Below are experts of layer 8 (counted from 0) of a mixture-of-experts language model. Rows are named router (the router's row for the expert) and show model dimensions 48-95. Each number is 50 + 15 x the weight over its row's rms, rounded and kept within 0 to 99.
After each expert's rows: a language model's description of what the expert responds to. This comes from a sample of Wikipedia text that the model never trained on.

# expert 17
router:45 74 39 63 57 62 60 28 53 78 55 56 55 52 30 28 10 44 31 66 63 71 28 45 39 68 62 43 55 32 58 36 38 49 63 70 35 75 57 30 23 52 38 63 67 42 55 57
Determiners the, a, his, their after prepositions, as in "in the family Drilliidae", plus Spanish/Portuguese word endings like Estádi-o.

# expert 4
router:69 32 51 32 61 63 36 41 41 52 50 80 48 22 59 65 47 41 44 52 47 82 24 31 55 82 47 51 50 36 75 49 48 82 46 50 40 40 83 30 50 41 28 45 33 72 51 40
List separators between names and places, such as commas, and, &, or, ), mainly in taxonomic author citations, lists and tables.

# expert 14
router:42 71 57 50 63 38 48 59 36 40 34 42 39 35 38 36 57 47 57 40 65 29 43 42 62 31 35 32 45 64 50 72 59 64 40 50 44 17 40 49 56 37 63 59 62 31 66 69
Single letters or short pieces inside names and words, especially s or S after a first syllable, like At-s-unori, Sa-s-sanian.

# expert 0
router:34 60 56 56 51 37 33 64 39 29 65 62 53 63 71 54 52 42 30 74 75 25 54 64 44 50 42 60 17 39 42 64 53 51 64 50 74 33 46 48 44 33 40 77 53 28 53 72
First piece of a word split into parts, often prefixes or consonant onsets like p, un, dis, comp, re, pl.

# expert 16
router:62 60 10 29 57 31 64 58 49 42 47 23 33 75 37 68 44 47 49 73 62 55 55 76 64 65 30 57 45 55 46 72 34 61 61 38 39 78 27 66 27 54 70 48 40 32 69 43
Capitalized opening syllables of surnames and place names like Ca, La, Sa, O, Ko, often in sports rosters and tables.

# expert 19
router:66 51 70 58 50 32 51 61 27 31 65 48 46 35 44 52 72 57 59 75 32 35 41 17 81 24 34 55 47 35 45 41 64 70 33 55 51 37 49 55 63 44 58 47 34 64 47 58
Prepositions for, at, with, within after a word, and surname or place-name pieces such as -ley, -ford, -ry.

# expert 9
router:43 77 68 56 68 41 78 56 66 70 64 26 33 51 40 38 80 63 54 45 51 34 46 75 16 52 37 78 34 43 30 55 34 59 37 48 64 44 55 61 62 67 61 50 60 59 45 43
Single capital letters, hyphens in compounds, and mid-word pieces like n in Hiber-n-ian, often in tables or formulas.

# expert 22
router:58 51 52 27 43 48 31 40 50 29 43 35 59 27 36 41 44 53 62 63 37 68 48 56 52 41 35 53 36 50 38 44 44 51 74 74 61 47 46 34 62 72 39 26 45 42 62 39
Common English first names such as John, William, Thomas, and the name or place word following one in running text and tables.

# expert 2
router:74 59 22 46 42 22 55 58 40 37 14 46 29 61 25 47 62 58 45 42 66 52 35 52 56 20 55 16 60 61 64 51 71 61 38 43 65 53 32 62 48 43 54 57 81 37 44 56
Middle pieces inside foreign or unusual proper names and place names, such as Da-ff-orn, Be-it-ar, Col-om-bo, Dan-ube.

# expert 5
router:23 46 35 55 39 68 31 50 80 46 69 53 59 50 55 59 50 69 53 52 25 54 89 68 57 57 56 12 60 64 49 38 47 41 43 77 32 35 59 23 09 37 52 56 41 42 56 59
Forms of be right after a subject, and adverbs or ordinals following was, such as was, is, first, also.

# expert 8
router:78 68 51 48 41 43 58 51 44 64 41 60 59 54 63 45 73 33 74 32 53 48 30 38 55 72 40 39 40 65 30 68 52 16 66 63 62 33 32 45 64 56 40 76 56 57 36 98
Prepositions like on, in, over and under, prefix pieces like super- and im-, and the "v; t; e" table template.